From a checkpoint of a small mixture-of-experts model trained on Wikipedia: width 96, 160 experts in each of 4 layers.
Below are experts of layer 2 (counted from 0) of a mixture-of-experts language model. Rows are named router (the router's row for the expert), down (a neuron's output weights, with its number) and show model dimensions 0-95. Each number is 128 + 24 x the weight over its row's rms, rounded and kept within 0 to 255. Numbers have three digits each.
After each expert's rows: "comes before" lists some tokens at least twice as common just after its tokens as in all text; "raises" lists some tokens whose logits its average output raises strongly, later layers aside. This comes from a sample of Wikipedia text that the model never trained on. Tokens count by the router's weight.

# expert 81
router:155120154128132130131129108128126094135135191111116123141177122094142182139115147085125128129153133161118106136129189130153106161128153094188114143143117097134100145132131150114109133100112126150141120189118097148158154147110114139095110100182099088144108112140154160122118125110108131138
down2:165102115090117169135109129102059138141074114141157127173111125152100113098113127134117126091139125131114096150116161144115147088150131145146155145144112150109102138128117111127165120053103156153116108112107153137122112163103139125115133142133116169122122121167097138136105154165154106099
down3:159131120176143164155148132139154172105135142097139118153152143138113111125137147131126113110164087104122169098163124123158120132112102130105112124160116094133158106144133150126189139091110103098152124089122145098121178144103137135108113111137105058132145132130150131155116114147103120190
down4:102192131113099142136135128181118141151109151131153144117174124146134078160128161091190151130108141097135153127131129174149068157126134142115118120113141167113155159142135099115181122121102111111118131135101144113154120139149164129095133113080127131102111105124125128139126098150094119129
down5:095135128092099110148096103106112136163099107120110124147097101133096128123127122140127115128174141139130108108079135137132130128125160131159137119113113147129103154116137153164173192114106125149152093096139099179102087107124142176138150117128149132123188152125122091146109073136150110129
down6:087134112127135122146134112134092165113147119156106108095159139163161097136102146129146159145136150101138091065134119091146142161130081112134152108143096144117127118124077107116115160133106112098107119086129088149140110118085161076125120141132129142138143173136126102094099159123095120126
down7:118146135115132106134132118106142162106137142108128158065115125074128121119138136167112112130128111112155105122124162095150146132132123153127128106126098130111141043103153109073161109158133124136140146147146105139120163128156106206163128103137138091108156146121137109115135179129117143131
down8:152123113136104138100152102106084096126200129104139128124154171107106130104170176097128124126124156135172161101136076137103093107093159179128130132122091146109133087134156128133141146106130140147143101124123121134129122116147133139132095108115072110124160112108107112148147133091113100123
down9:156109133157172169077120134128122124138130116133149150182120154149129113134108118134126151141143127136110184150129142079155106144124152128121119139137139147125119095161135129150114107134093152202123151148119108078134115135138128177157109114147147076159129147138147165119128162152153178130
down10:154128118158134101175089153112084086129128108081124138135149110142124123150122130090118134109116122105128111172113101198102122125171145136127120117122141113094155128155124077134130160132102103121105092120155085111141105108108128152175163101117120150135129119119170089122126136138156169103
down11:121135123122094110154147139094142129143168118160121115120105154112153114137133127101135123142165107111123120094122085121131153090100108101108126070107124123141120091094179127158132132133178108145138126118155177129128091135085085094109163110134106151112137063129123150110123090150103136156
down12:091147127134132121128154163178096148149122133135105086098158113130141130158137084119103070124127095118159104141125117127102121176058138135143121103145120134173111094086120137105100141137173153131144112128142094134165100137127117113122158109154136102157149146130122112133072129158143122142
down13:122138119170117101135093110159171103100144118141146106152108122121148170124133142143137106131138106136128131116112123144144126136124170109114123148092147176149126179130130154138155103156141149103191096114139166134164130109162082119117141115117080144075133110129089117184150165143122108131
down14:143127130131147151123169120142102107107117116158126121139113131106162130124110099108161161114117155122141147135180123109107132107142128162109146138109147148128097089143118120116182120106197098164156102106171101140088130122151098140146139110118143153127123139187092156163146182108123157122
down15:141133130112164118101126071093120082098151135096117163153120156121156119140112138105092116131107154052135130125097114131128174134113110130168109116151166170161122131111167102121136059150117120137160133132127119084123095134148128136088116118119142114143164121113139110146113143103113150131
down16:110170126095161122153120123090129129095111122120139124146150115107139100119114084147146130065116127124095084155118147107176138133160124165102132109161124117107110083135125129074136151094118121126179134137117099182073167105097139139125110123130102130124120155141139165119123162109115117126
comes before: "The ", "In ", "He ", "It ", "==", "On "
raises: "However", "== ", "They ", "The ", "In ", "During "

# expert 8
router:177173171083095114154119116097126137102132178178133108153108108103165134128170155068117162123129118141132105107119130111120137152103157120130100111099145114130129148145172119151131143075121124125152150145134117182135141173132147113102127093130131091110132125126138110159156116146123105133
down7:122117127128115131127116152143167112119121143171146120124123132128133090167102111154104128148105157143125093143146120125136143136134066119134071164151128190105150123102160121129137089131115113161123123112124153074127133079166144118124099136112121135183110105175164163147129133155125147087
down8:092115137115110103171164122117114131081130135120129155124153118150141103123124096147117157132159124101129157107144082134113120177085140157106133101121112142105097110126091116170093127154149162146119132077163118127154111130122143142122137142122157154100146104082119128092185137129127075162
down9:073126157131154124143134160100107115113097138119112109145152174181140108109093127157137118114091129096177107133096138112102137142140164138140094092119124128140156170134124108154109135128148118122118136099170106128088135118105105126164160137166147119145119103117132136128082141074175114095
down10:103133159145108106105151148109099156151090104155126148143166114135153150104118129108140149109187151132142129138107132133174139157103083110136139100053123133132116129145123114117121097120097111096145133102155116147121171058159123135148137161128155111123097144138139083118094122123120147100
down11:099131169113150131136160135105128135147103143098130125101163133097141120105176110113115109148109086142133091125105117122118148116196146143165168099138107079123108108119098127090138126142109101101130085140093117143106142130130109086118118157114153126143064083118126115148135174122146130104
down12:147128090098131094131165112118080143118109133143169157125145100120089192151124171113143130122120138110149118113116133082136118128093112100131096119119136166128162108117161143130104128071128144127090131138122137136094109116109123153107139129059110148177143116165111098144091122129153121110
down13:123161146117122080104121118119118125123097118192120134092145100089147069176103168131125137148122169135120121124092122119168138104084149148094154060154115147099125132114130165112124106103155140119141128131147128136116131118110111141135160155147106109106127088129116103162141166135137090135
down14:091093068141146149106136110139120107135115107118121145108168090131146135080134110105092152150167141087117171125121096182120092103107108159138134166120180121138124129124155125126183153112094122144116142115123097155108108121119114113096080122118134138116136176113120144149119152123120099109
down15:173088140124117125099131098200131133176121117133172156107157113135115111152152068155129126102151106151124108115146121125182100135158090132132129161106140121075162144112126082134096123128154156113135133116109102101150108128141106170099138134120122163137141125140094098126118133150133107132
down16:079118111161125101156151132122140092171127122109083111106146098172133104130140129154111122103148150138116068112128140169111130121130104174111153149138147115141160129114132102112125155169179086147123126167138094113160091110145131143131114116128126108120105077158107115113096130137167131089
down17:159124127139103151113106104120090096116092104167161136164093158102112090080115148145135115132076127127140146117067136135110134123130125135121173145094105106123155144166115136139126113135109158131114130154099080105126132096098104157113126081112098131127117131082149130153165100122122085145
down18:135147120177129118112114122092109140118140130091155179136143124145166134141087129134120146158147125100165117129150104090124136169105166167126112136136164125143153138184049154083115154139139157103110107121101131144137138172126128082105139091124159131120139149158102116128126115124120110143
down19:141077172117133129093142155089128158165136116097109150151128085119144120114143113139122116095109100134114135183110131147172129188163119105121093151136105092164141125127118132126141126166165097122097156156136171128188122123128124136123129134123120138133110163134097120151132127103134085171
down20:130150143192105119168125149138128129105136081147125103128145120153126112136163134118092140132149156110091108086165211107133129151136128145145130127106150153117111090150163122182126139114137138152127119141172174138123135122091115139147137150112130142174139140109107088112119126098143116087
down21:154164134112126087116108084137111121100164121135140132141099143138109099104167074075085089126143143144124152150148074091103157170126181109111147109119176154142121098149148152144148110130122122154120110143139120145142112096138105127163158130105159153125110126116122098126122137155136157115
comes before: "\n", "\n\n", ": ", "by", "\n  ", "sion "
raises: "\n\n", "\n", "' ", ", ", ". ", "'"

# expert 6
router:151166127105092180147140100140119105095129137116143132155137127087151122175126134094131151139133126171132127154169127140129103128129153107170089174087165124136150137121135094104098168119136095127133152119119159128155178138094138126094149145148142138142098114115117148112136142096078090160
down2:115114183136075137125086145126142133095098162177108147116128144147156128128123142161111129132105098098137109094137129137138194095134093140129174128146108123125146135093090111175152166087103125114141142128153150137126127152155107118087155125177143099155118110118154154151116103119135135138
down3:149124092126104119115169157109125116176094128105139140150107083117099105160120119115093148078153128092130133130132128131115116093135127114114111124126150126126121174046123155125174133102101120113115142088124095120140104123127120142187154117126135137171131104127107084146173134139159140106
down4:114159092139083136173120112132107115113116111117134134152101082116151122115119119163114130103116126124084131123118134152157157174114131146137098101117127124095130123122108118165116097137126140111121136095079145144141107120086189119144101105176086101156143076105130083123129133172152161142
down5:103097126133143100118168169181138141122123082140138148161113150139089111133101142124122101116156116105124123127169145127141110149149128159108102135105137124176102162124112103114139143169143086150114088159139142140132124108161132159147082080137142157164157110133167122168158118098137156109
down6:159126101135155124103110142127141110149101096136122095091105138126101168109114077106072111112113137120146129105137117151115161125086116147113119130157126166142131166085123130080123122120131106099102101134158085137126127089163145147067110140085103130116128111131126159112149138181160115131
down7:115121118137143122116124091131125108123124119122137140122133142134096157120101117140120098181119149165127107160122127080133132128127137120138099068124110131086109086101145171105120145119128118081100146107165148130099111123137155135068124129110099089110083115084104104108154171154125187126
down8:121129153118099154089094076087147141109116104123107152135135095175173142137112142149147123132140155114167149119103161122104112191114131119122140142140133131100165124144128075125100117116153099119118139120160130127131114141122120126153092162118151138146126048113133136170163119129150084131
down9:065146119106113092121138125147153122120120115076079133146135126137164149136109133079124123095127122147128111120108101117155132143128157135125108110139111192100117115116106108153094176147120115117148107110127126124096154172096127155136142105134148095115155108130158132152093108203159114132
down10:118125159134131154109119159142104165134132108104070102104095125090115113124147099118123115132121106124129155186130095114151148165169102128127152120128177137106111139148122109119099142155137067130129145139112146129145131086141123125099159078105083128137126142136092116193121155141152160141
down11:158125138115140188126138135113118107126101123124143132152138132136170081152143109142093128096148079150112090161158138120100152166113109155161154135133108167088126164122137153168077094118125098092134146108164138143122157151121135105124120144110102122163154142118100116163137155104128156167
down12:144105178157135162132140119122125092115104130158130127098116145142112122097115138161112184146165119130142139174132091096122121107108111124096120119109159151151110123127166090144102108147123140060143103141126136144125116101121127152164157145079136118142152132153116097161074084092128112111
down13:120093114126122128107178133148110144145131107110097137148118168153085166119132099120140126143140160141112112112123085137132059140111100139081121132144111150151114127118094138088142122156126111165131140159124113095117123123108119162167077137128123182100135136178150139129125109168082112154
down14:143112087130133163134207140131138151089134151123102098127115152133094131105137099106166138134074150118129159151147084119128120104153132140150125101137117131120127081112125152087148155109126118112108157136107060118097135176144163126102166094115134115126134129136136147127158138149108103099
down15:142154106117156173124125081108091129124134105080108126134095114089111102136137125109125164093142159132139100125121109157103142162111137113137140135146190132136178128127136134142128154106118112110187137097160166136125159139111180146136144121088146104137130161106127157121128172130091091110
down16:116115142138158135142135128149097130120140147150121114093093102162104168086164184129123131094117130123113092110116148100070147086121142090131111119124148136139099119170170166144126163152106115107139112095138144148145150139131087116127120125122138116120168109103092123163139102180128088155
comes before: "the ", "be ", "have ", "not ", "a ", "make "
raises: "poll", "the ", "indic"

# expert 147
router:178197120119134130123185120103172147114122157154120102115140132094133122144164154091141135125105136163154118127137128101149169118080130131143083151122101103148133137118164128095114155080163078117137125164134123121124136146141116129145150077153136092138098149134127125093133108115096129129
down2:158123119160117150147112117099134118126113107148135128150192145158109092124137112144167164121108136095154111135159118166148144115090118125125169129152152171110115120096118124171114162144088123125147168093139105116148138167161148099135141097121130136105155065100146162090151139140117116114
down3:142138104081119119134163086162135142138084146148165123142126127051126111154146111143168122140133141123097134128126084079136129094127114120090133121148137106115109150145121099133135125176142077096113132132119097152101167153114112112114093136111133127096123141162128170149081155153128130118
down4:134144138162140125173150113078133126114122116098135110131137134134122141155153128123093103099097136111152112150134112141157083138131123141072135109153158140131100115121136084127155123130156144067113140142180106128139153134144128126115189149110151133104182153075154118172120105139150099148
down5:126107128090155141160134163127097111152107150141119132144146146139153157102145119120117139158130144075104140100149145141109188145139091151140168154107124153110117125148126112123120157161109177139097119106099121134080116117123144150182157148149067147140135115069134132131122135165161109121
down6:094142102046140098066163114124142117084117099145137148089097134152126124160103139122140135117140130134116113088105125154107117139140150165131109132099117151145106133187127145116165118121150108121118123091156109146164110150159126128130124126136123188152105158142149140114134102095140125090
down7:143118126161114114128080139115121148124140122171096121141172144185176074122132147145112144126159154093082143111131114120114149076103149109181131109153127137110116149137132115152169155138132084131145121136145120110135115102139158136142109075111138116096135174151119141085128117135108120165
down8:111107092151128100117139126180133096161154137144116093154129116105152128105115097134110122129102156127124132203137117142147134078130124140127173143142161088135072114117134143106112163173168104127138150183076155140142123117160152135143126108109109117106167143129091120138121113129112133122
down9:120116138127105182125129105151119131116147083092110169095140108115141156147115118126123146135172083104113124181191103095096097122155114130122162135107154135117117094118109105108154140086089123134104112114125143123142097144137121136087128141107091122115141133133135098143075091151108086129
down10:125141088143134127129103137129148136155083107104148111139150107131111137207119143160162109111165110122119148176144161119144148134150156141151122124144126166130115116148137117101133136101129139146139114102128089117125140152155162184102137150142094108171142137089174077153129147139158086120
down11:104139089139153100145096137143098094095134146174187144112107142139122079153116130111154163147125156117108136160109155144095133136122116165143119135194147156132138140129140132150175114091124139147153111173108116116108149123108168103146107081136129151176124139109134127143149168131144117119
down12:132154122092074164134142130130135125161125165109148157099076130103114138126125106150124118106207126124198077111136132123137146178161143122144150164091112136118086138126112132139150111101159156131103121090121129134138141111148106122124160132151114172117120121141137112137117155145115113095
down13:124164148110153117153116161098135160125151163092116164143078089120168126150150151154107128100133114075171113144114133161115109083147122113146163139076130121142112150159090171116154128089153109118155090159100125105134114133125101120149105108134162154111149131125134104090140139125141118127
down14:106108097145143103101121136108127142143150134131141134141152194132117134160136176116165152121182113129123134089098151133151071125135147092117133110105114101091170105158124155179140159144137147152116110151161153132115117113113133152135140144123088133167135116143134140127082111081096088126
down15:137151087152128154114121142169159119095143112111101087108116152140137121115117113139119092116106125117153108115088113116121108112133149181121134141096126173130126084110100151143124099111100107119171164134130111123105109129098100177099133104092115107167154129150086107120170151152139185145
down16:121105127119130091167121164141125114105134118162116133150112125109145101105083124119131111120118108121119166133115132116130105102151159122099104128126112078130152130109115176148144109116091133091134115114088160133143099117087124108130179101076162102056119181128138107133144166101125150106
comes before: ", ", ". ", "\n", "'", "-", "e "
raises: "ed", "ay ", "ly ", "-"

# expert 123
router:127133166116106137172130155117132116100111130159168138118177120150141141168184125126131137154135115126118109138123153092126115126116147078146121158123152131125119142110138079107131136088106091132125149129079150108156129136095151160144200114132108090138134089177162133120168135099116121135
down0:119157149119142096128093136149062123115125123150158084130086109136112154110133068157144152097101169143119116120168128131152136136107175133100150124126120124114142126164141141143172076148101126147126133126150111115164162105124106139078138188116133099116163131117134112138135148146102111132
down1:108139140126126143129144083130193139090080148124175175132098092125110130113134165120104092121147134118127148132130111117149111124108110132132142144100142098162089065113146145142154125123140107142086128096122134153166099121156132124181153107124173120079121148150151145147103106111116122121
down2:142116101131175125104095137142160136152138121145084084130085062111137139107126107105142120102112114122148117104138122093136142133122108136127163175160146175111150182169112171151140142098129102101133119128148115122138139099141090126106149119093118130127133191150132141149172140146104133138
down3:124121111139120095151135157119151135165165148112154109157157101146119126138130161154109168096094112123158116097119154151106187121121154108098147110119146098178112096163096134110101117186129113096132133151139104146139114136087133108154127084104117149149125140085112161148157129104108107106
down4:148097147125171149078135134144126118154147082155118144090116113099162152159093116117167123108119139163123094156119148124090141144099122157102156145108131123114168095102110134103108120125166157161146175135103152101124158116159156099123156151143141136080135090133140102135118124101108114166
down5:092130137148138124150140133153127162141145134151127106102101125166158125137138112121127122144113125117124157145117037139062157132094150151141129190132101129129111120118112114144161119105111099140098103093145110111087124116116120125096106126150119119122086093112135081100150100149119179122
down6:138145118180139147118102109130107127110118129104107146173101165144108100133127143122122124171127148125106111123099139104152105132150085088187143108113111171161132141153132111137187145072159088132167162112129148084115149168112115142118137116112139097118121117170113157156130108121113141128
down7:124104075094138131137137131133114149144179113098194107147101133121117107154144155154085143137100121135121131146154101111126132107126128129122138102162062155111151116169192123119136143105121102153142162134121128113103116138135164146153099121087141122190105147107123115126154101156127131124
down8:101141085110129150115155149109131161185114160112115161150101105149095122104127109135138126142137105074114100139175134117154144143108140097125143110144163100091103165095132143102100098094137121160132112128137135126166124108125129137174125181157108114132164162114104089096129106153110109116
down9:121103125123177169147121093109150144102091118141130129129146112121105085090141113106150134123074129083134093139077143095147149167119123123145117142158090124125130129083139089133165098135147159116161186156142087123127135110136142147157151115104136127091102125113125131115166134146090141139
down10:133093116118125125145129113151108154101086128123176112101143098111167114163118103121145120086103146165085134107164143110114104101122121098112129156141063145120112136119154103119161140073160147115161127115116099149161088116140146137114099122110106119140133117133139099118076173132168139107
down11:141141109166143150159128148132105093105160092158133140151164112126157129110088126148125088117141079106103152118112150133138121068135103103144109105139159142173139169110073090112116144116142142116129128188109151126146148125151167123101134111175144147100139146114098136121099149137119130154
down12:107144131145119122126164192112133112146151144120075169095108104148156142096113118165129141166125145078120154097111112146159130100140116074120120129156136087137132148130097115138113153138087132158127115140160154141107109104096151109101084143083135177083130114136109147134123136119127140112
down13:132116143128093124168094133114108099105150109145069117114142173128109110149078088148112121140116150122158080146114125156120180148124166137157076114164163137166132094113139162116104102160115085112104125179134135147137150112155146152119130139125133132120149110155130150131135147098151132146
down14:165105110127127130126125128107134187131056179191066129090139124104130120086086110139156084147118120119151083110141124124120120118111163143124101135152139133130122118111118154101128163144132150104126146130144148141147156103106106123116134110120166128127133151164093139157150096162141136118
comes before: ", ", ". ", ".", "-", ": ", "=="
raises: "-", "; ", ", ", "\n", ". ", ".) "

# expert 122
router:159157166099142104126173144141159105092096139155115118135126128126136141144124153120151099137134111141124085130153155138174125168128146145167111187092163116172150152126146113118084135133128098142120147137111152128169158145086149141106136103139086125147137123150158156137174102124150087115
down2:139110148150115135124162134143116135100179151130163145160113132128108130085107106104102114109168115133126121159127085142112072125073142131093121112135115169115158086107108136104120142130147135102133161160153112131090101130136159093120118130123127100169161116141160076107106131126102074117
down3:117137173099147104130145139157091118100104110138102167148095123135100091106093136111135125105139173160130118129144157122123110090166132170112151146117127161113143093117129148121133132131153172128105110092157126170104113163130146176137113140111120180128126111134152132138154118106074072107
down4:171140140116138125144085152143147113125154133119152171136150129114105149095151122131156140096144067158152130119119169116123148118098083074137123113137116121124098134143125125100120191111144115140138096159144149113117107124121137140096170101153138121103151153139132172186145075117114119156
down5:096117144087113136123155102137152096109105119095085144106151163148100133131168182180107106150100120128105134154123146163100136138165137138085116128130114140109157094136127133216103093151121143152132142099117166117114104080122140131140138145116138146128095139146126117123118120100131158135
down6:105128122199124153103139096137143165084142116112129120148146098116123137108132114128138092096135135126188115163128100101112080181164130102089144108126089148141133082094121102144149142121140121113170164134087135099142129172123126110113133150136134144149099108160138124157094144132132127130
down7:163146163109132140140139099097099136084119109107069168137161118103096145141096114129103119148095126164133101093141101123145110094150141152085110113102141123152114156122144164127123136134180095081142125097108125135089117126100104152148102166107125159131119136120154112093149150157113161134
down8:115086087100101149167123126132125121109131167155182132113142101089125154155103119137137154128120112118110125087110136148084144121097069129123086129139122135080104130139163151150106126156107073129116176082120149113103113154152139104087132100088133124145121148107126148133135143112127150132
down9:133129151117126104156120152156104146181137164173112138116141119150192093149140157141122104116130102142124099133178151140140165090122120093121104098144103101156107129134142147146145123139154119084139138065148121132134149122142142184094144092095152146171120116129103118138123152156129126107
down10:145121194101108130137134128112156169125070117127171139111126150152133128132134160153123143092121109126132157118104141129143158139124149144075150157084153117165132137145167109125132100095124140155155111107172189141121104124076170135113129138122129151165141111117113124112142144137132119180
down11:113144092117123146115114108129085118097083127116129139118102130155118109124123133147114077119100083154117127108135141115162090149152102081129171091163144154093139125135107127202136128079143119092096083112108168150148147128124116124122134112108107107162153114078141140113125108139126139140
down12:137153130121127161145103109124176144140190118062143134144088116144115123142151160106156130137108125123071110124105112079130140127151102125165130138141164153131135134162171111147125104167093133114102148121128131149114144146157106099118155158150100158090125098153131139141118076133146162120
down13:101116123144107119138104125122157132154137120118103120138143094128165089139181111128137119104106117112167169155075105100156095113141135081123164165130120157092108116074150125108126116108107148102099137138140140077122150133087122082106116147120094126126132132146139145129151143130088176168
down14:093157139137096105160167092126096101141149149141140130127125148116112132163103138103145125118142125121108163131102097163115144126127176161108110117117188144137150187129153154087145159134140093134159077149129120167080129070136137126153116144156132157132161124109148121124130123114092130142
down15:130111135113124131160172144175128131132111106171109102107121137127135151089134122142132132117164115126092159135130085132135093199154107110124118159138123141127154122130110099128097074136137128136129083085126094164186132114103118132101099103143098108123096135162129176129118130125179136132
down16:098129123102104124129162120119109111130115111141159132138129119157118099133172148112127168157121097129120147113111152120177127131141115103114165141130155134145185191120133164094082112161085139138100185152151141143149138082119123130135156101138125113137138128157140144197120163140140107120
comes before: "a ", "the ", "also ", "an ", "not ", "released "
raises: "a ", "an ", "the "

# expert 158
router:143128147123135124125137111140125082134107195130110116129182117083129155133128141070128133134150126143116110129126173146153107139127145087209104152137129102119103140126133122116099133118107118143135125194122104140156163138104096147108113084177103106143118123152146154134122131118089139139
down2:100126114126123125157185137093135111051078099131104177148098121116107100114127120120109108135110131139121127111162158124118141117114118119140112116099119118122157126144096139095137146130153167111153135126143117139123124162112166148164168118149170146153138064137151131153121123094115093079
down3:151106156130153107157130100066097094181120119093143131139115136179118102084136140128155147136131122080120137120143134128152127124109149183133112106099127126115114118113128117130159087114126146141129094094141115096083082129102149163100073131117148133079145118112106161139120155137124119111
down4:119155149146129131142120157109105130167160103151081097130130170120106148126154155057178143101104121114118118127140141144120154103137128118141175119136102137130100141152154119150124118132114079114118172099174107130130131085164123115125154101133101118074120102172155120135160128148111142154
down5:084118123101151149125120125198093176096097155139160135122163077114161094153117108132153110134113112116161161148143088131152142147090118082140105112134085112094147139118120124118107131133105145149132125139119081165154093097137160144109127113132134107156120120124155115143088113160123121112
down6:165161183109114134138132139160110136112098122100167119140168149119118161141121132148139143109141082079143127084138169117122062080137128120119110181103113143130124152081163161124121115148108121117147134105084151134134128109142137111136146161132092140096116099144096110101149132116120152122
down7:206137127167114128093096115127122148146105102149146110158112129102140123099141151157164094159151147136118112157121176090131158153130120107121149149140182157094127101091104152122179140103141106127113172115153108159125140117115095126122162111102131093106124107131158132137123120114138128093
down8:153141114142168125144123108121137077070139169100133130140104149135141142093125127142132143141077108109139106109147137130118148116113145130129160122096127150141104120142123082133148134181140134078128102106151170105107146116075112112165097152123135158124125112070129125150167183134125153154
down9:123105114132129162141089121094115122122096134110101108106147149126111100084102123161131092110109126097147116144171161126154144141123134108147130099107143119138100135182096151141154142139124133110097128074106098167106155122083116133126108176120122151123173091073118118121122145134142070112
down10:171137109137131138106152172117129163153143127134156125091130132152118090135125132142153147136167169121126087112140142054156096169172120145113177111127136116122109088111104180114147133122125104152108123120124113141088145102108140107127166166145113142162117111131114089150095137147110097139
down11:159135124101143105155146137122159058149124126134150164107139141161116123122112123110143201072125128164131106102126125093130095100104150104135110142104145138107107121142128099108140152127114164098161148149130144138085115117151118127186106175161083146126127137099128140123146122104100123105
down12:126143107150101130096123105106128120130115158123141110127102146116135163125147140131117114115072141161144115106144085107120106131141107088144142130066164113133103092138122082128107075131134095096146149129106131154155127149152094140150158146110166143130195144119093140097109142124164110174
down13:116106158115116113157120126168126108116076140118141118114106134152131131110129094150087098150090116135150101162143112076135119108109146173152113174125108110083113122124106114177107136149135175095164112140117074144118137089138138137131147123133125108130173089161124111102162139167147122144
down14:154143064109112142139160116098131151130112115108066141109112135118158147108087115094098104128107135154148102107106072144115130111105133128134142103171103124102165144126088132116129118122135128110108109131138115144104090128149142096152126150122159169135186140114109123099168093110091105154
down15:152117182134138137135142133107091128148138116123138110192144114099120119139151110111140152143158158106131143112118115159150125118154073157134109155143058137149127131122078157106111111100147119150110127049107106121125118086126134149137074122140130129140127108147145096120123121139161146090
down16:105115111138127140130147106147178122135158148120119078123150096130155133166158100126151094107083075135123156153081102109146129140086154144119137092167095161122119120125136096155088110130126125148178132149128139139158125123110105136153106118144167104139105124130092088111158120154122140177
comes before: "The ", "In ", "He ", "It ", "==", "On "
raises: "== ", "=== ", "In ", "However", "His ", "He "

# expert 21
router:138115137140118145144142160112166123114111140095154126133151137153122159134176154130135113110155128129130133184172132107128143148125154106143113118102145110127140127092150088083120143096123115161107116163091107150158120143109121149144192138176141080123133102179126157152139115097161157169
down6:145162122147108112108106145156076112120112110124112114101109135134102127124081120120183107111139119157125113127182120135105100119151101118174123082128108121121112071121108119144137144119103105156079132133171107158140123136064125159079095153074108135120130104131131145104120139122107127131
down7:156099119155160113151127124051104146131140153085133093118161146136136114063135165123112163142142130152138086131124130132137108105172141084132168136125129131085137118149122178138112165136111119103138126095107127139123157110104133148139165146160126122095117135154143124143120066101120124114
down8:154112133153099151138120155148099126104162104091104166129108159120092107131123128081073158114146092160131166116109110144111120145109114176153135141126083146132109111139115105105127166110166158115123081114101126113062158099144169142134137118108151123109126129093141125124148149122149152107
down9:136130147148128153151123101070107172129129129092129153103105110132108143108137133127085154139156146068108089078123156129129130157134136142131113129116164118145147135145104123140131098117135092123121131130106149122148184100128124182112081156142132110170104181161146149121117112175100134131
down10:124089146081159111141104080116120137146130084114099129125102109100111106138098177092123124120126142114106105113116095100134121145121136138166132145124134150126099154127132134133108122084159117137158151071176092115096096089141161115123109143093121137145155081103163101130157168133109117131
down11:130095155102165140128160111154088134150113117100097114095124124126137042153076093150174126145136134133162135107120181121153131117142132094122129125158148103131109097140113174152157106120117116110097113102138158111106169132112169105139162124148109137103153122162128136144120126111129103146
down12:110115164089102139124166143088124106122171128149114161089102088150136150085142135145127157198156169145108113112128113141123131139139083131145119145095127111171188151138097131140094142158139124110092126114124127099153140107115116122141119156117106162133117122084121100103098139141132096119
down13:129148128130089098123134130155140117131142119168147155129127122101139096104099136132168106088114134154109124105142134132107152051144108119120150143075149166183123131146082109117095144105150108159115111154120071111121089128125098167119139110127147160132114130120119112139109162136081098145
down14:117129125132099081117145130092175120152103131085097148120142098141119098124140119164151133119140119112179100103109078141101157116118121077152131085110124118145126107116085143107198159119107134132090129114108159127142144130122152124137153100126122069114128145106121131138164104174122142124
down15:097119127106154121121138111140152131124109150105154133108130129137132162085081097146058111159111089103123126105156113151105157148153075142115161133163119116125138133113116111087092125130154141117100135131155094152144115154178174136113163153141148125151096127159103085142130094108137149120
down16:123137091120121109110135126135106120140174111141160138097135152124127091128080122195126135112153138133145138126163125091126134186110161129108187141133113169124119123152116147085083108125100119161158087120088148131108115109119155154144128152143130159117149121157142116115159129141178089113
down17:132119134177103153145148131172101145145150155120142091130111147105142145131106127120108078104067077140087163125130087122165146117123160159128143135148162106147129089149136109119110124166107094112149130095107183141105147131108110135159145115138170111153116151139105101149151113115141126098
down18:130134148164114131118106130143126132142107159122119131113089120131143136158106123129139147146067130127135147105126122154127173158162135081176151128109133137093168102083100205121122096114107106102109154150132120167150109158111135097128161115152157107134126142103139162121144102115120154184
down19:127139100121167118156076138101133114100163156087073111089139125124138139141101078119138093129112160093097082116139133123115150104099156123095137102139184134166106156077122114140141119134116152132140116135148166091085127141156108152116128138108133146107158148126151135130111093125154134109
down20:147081122150122092129124095105165163149141114143136129125133138109118109078111116132111163106117108152121180146130125137129134178092155131091125174163117130142065111100138176117114122110122104099177131139157142125102146071101112140151090122105133160153122140108131118120123171133118131112
comes before: "ing ", "ed ", "es ", "er ", "ed", "er"
raises: "\n", "at", "; ", "ian"